config.yaml
num_hidden_layers: 9
hidden_size: 224
n_experts: 32
experts_per_token: 2
d_expert: 160
router_score: "sigmoid"
balance_bias: true
lr_router: 0.00151
norm_eps: 1e-06
tie_word_embeddings: false
optimizer: "soap_variant"
Below are experts of layer 2 (counted from 0) of a mixture-of-experts language model. Rows are named router (the router's row for the expert), gate (a neuron's input weights, with its number), up (a neuron's input weights, with its number) and show model dimensions 112-167. Each number is 500 + 25 x the weight over its row's rms, rounded and kept within 0 to 999. Numbers have three digits each.
Before each expert's rows: "mostly gets" lists some tokens that are sent to it at least half of the time; "comes after" lists some tokens at least twice as common just before its tokens as in all text. This comes from a sample of Wikipedia text that the model never trained on. Tokens count by the router's weight.

# expert 31
mostly gets: " on", " in", " the", " of", " during", " throughout"
comes after: " of", " in", " on", " at", " for", " with"
router:499521480521487470485513484565511473508519512497507521511487520513527499471504577495525515468533461509518491516530502508511494540492515491464497516493509476450526493461
gate0:478482522472473504491508525493447500500488481571530513462511527480577472494546502552529540525497497509508507478509517487499529486502493483470526524464499482498518568489
up0:527509492506517520473519468545516533526532545474485496532479511518461512517478529498493526491537454499519482469520513501493457539519511498498509520520472497525502477493
gate1:520516482497553540495544459464495500543518495489492474510479487529515542527515500489513490493521493555496447502495573488500506483503514504501504514490453475484538512428
up1:453479500524527473515479488442511514525520485532452494501499500466491508506512533451526502488466470522532520448518505482520525488460492477462477474530500509491516527523

# expert 30
mostly gets: " |", "|", ";", " —;", "″N", "°N"
comes after: " |\n", "0", ")", "1", "2", "3"
router:476502462506534475485499498530500469511478525508505537535496497536513491505506514548524516509564520514503507483527505467546498511512510471503544482502480501514507488435
gate0:492496521516479538457501512440518512485475513484517477511468463567484515492518545453504488499523484509508497477499527483496486537536498428504494502523518432466480461510
up0:488527524505466496490502509485492494547516446522517512486552540524498486535533521489492525505461548503525547549502517507539477504467488525536533505455489497523493506463
gate1:562503490534476491501496517515478462512550476493464520470472471494504470518516512470487512508509546497496508538497499512508512508542522470497481524513496497502495495510
up1:483549528473510508503516475490486494453437540575522454518527477480508498524495483495538479465524483512492500446511456509508514520517513512506519457503526474530514536534

# expert 25
mostly gets: " \"", "ed", " out", " up", " released", " made"
comes after: " was", " to", " and", " he", " not", " were"
router:507528454519504488491555477538519476527519525488498505497445500500528520458520514504493514510549457487524540497504467457538508488497490488477547490471526511499504493475
gate1:493476516514452535449479518466480455476491503503490503493504497465519500524470489531552493533514513521511492469501470543487515512508488473556475498495453471505470528464
up1:514534517482550498549471506482503520503512492474499491487498498504527510471504509481536481514505557526463473478502479510485492528548505500507517512472504469499529480506
gate2:448493475518495492509459484518500491488440449510467487574484506504519516518484500447510507515506478493538498509483447480492478496425498504507555503499478501541500480555
up2:483473519504496501501479508487492476502502480505516492481517488530536502513456473512542487470498476486501527498468515508482482528485477528488499522515456542517482434533

# expert 13
mostly gets: " Im", " Genus", " •", "St", " Sub", " Website"
comes after: "-", " |", "|", ":", "\n", " ("
router:476524516525557489494536517504503463519509514467487524514463486522519475472498506545488523470516551509579514455513545489513541507483499534475522524507529500525489472478
gate1:518467524467520462494509458541473466479510510492519477474506463452510560477498468505496497539563479519536508461513543477498506525528496531491504498487504518541485473468
up1:542492468505523488540542563466466528522453493520492503489481453542501494449494490497472549462480510525509530506463489481504526492508540472544474465490497470521466503509
gate2:504541510490456493514460487486512482475476502514535500509486515534468511448528509455542480491470494517489500477525493553505516534541522513492561543521484508501518506501
up2:490510491477548516482475568473502522525502464478537492535504482482516484538505463500520492543499482519498495485541536528518522529443493485495500537524500485454514506440

# expert 6
mostly gets: " a", " an", " other", " some", " more", " same"
comes after: " a", " an", " A", " with", " and", " as"
router:474499473544530498515534493506496503528474529505510518569442502499538458485524536525509542481526494515540477495552507489511530491469541511479527496519491474487498508471
gate1:506504528456492486528513459504484491535494432531522476505509498456487485490508488544520534510532500520510460468533479484474496504506499458513499474538469523529501464543
up1:487545488543494498470502494488510546465518557553509534436491502545500510525504487462515463505487504509511523504472534507528466446458493503449520529505491541463490511468
gate2:533529569531505529517517478454512512482502459456531475521502493506492495457533550534503474467522516505557494502495537513519495483517537474479507502497527508516507511481
up2:482526492473501495445482524490479515496544525497465548495516487565483447514486545459525498501519532537527495490481520534503472496524515540492524472487472467495517558482

# expert 1
mostly gets: " was", " is", " were", " are", " be", "=="
comes after: " is", " was", " are", " were", " It", " it"
router:493527449529547467487536517511520492522482522498519510556428501525524465477541510502493559498531450499510515496516491477486520500471515502494521488521510488483486502521
gate1:491554483518473529529542536528552514471534511513522470489461516500530507505515484522438538481476491462492549442462431533498507474495512525491516466492508448506517502512
up1:494495520467500455477529535477494426497474479502464485505450522478508469492463481484514515490496501500462486554514515467519466518489464492541452489505519487461503482488
gate2:476471492505546473477521465537504506452526509475497504498551472475505458494523507506516480520513457483492534505499485529483516541529473547473540518496512513495510485549
up2:523532581482496461465520490453494527540508502514541516475488498501492488557517517507482491492521520479518492497488493482506491489485541526536485512476483496504479511471

# expert 14
mostly gets: " May", " July", " October", " April", " September", " December"
comes after: " ", " G", " W", " on", " R", " O"
router:484535486529536506534518522510525475499497499510529481511492495533532472499498509490478529474505499506518477498489499456502499505482525470493524470538499504498494485473
gate1:541504510500494534537520469508475507506531475445493502510523509487496540545508486513509490535527499487524541501495464471483493431524485488481506518503499504485497504470
up1:490500525475492452520476473531490464493488486491515510518420532507523513448487539503551518509506474523500503506439474519461524513469446504460481518538493483526504478535
gate2:434506481506499477516495507520457469480469467467514503489494483498493507521495510526536470440544484532513486494491498489517476507507457503502496481492488534488474460487
up2:487528466506496476477488530495488490494508511530533501538458430542431534517491517507478516476483530511521490462472495459508508481475464556520494507540496487466488512480

# expert 21
mostly gets: " The", "The", ").", ".\n\n", "\".", "-"
comes after: "\n", ")\n", ".\n", ".", " |\n", "==\n"
router:512529452496509471506538532525529489511509534475503521533475540509504488439528516545489564509519506527520496489485473493503489469488497513470505497508489490484509447484
gate1:518476489475459470482510448496526507513498490507517511433470558497512493507485536529492523495445473488507464512509517503510487478479492488494539522510479517479507489482
up1:536481545520497488485512523499471518496476496522434496493486493536490491544544481532526491492537541525502490476544496504482509540518502512506481449467522471505475476550
gate2:524502491523459525450521512458474553511541497520495492541514488535529468526501487512507481470483511527478491551519519472550471474500522474489517490496471489517470525495
up2:551509516534476531495508514489508485511503493512497475551489533535501503484496497483542503482511541478483453498504509503479496495500485489499511522494486495497505491494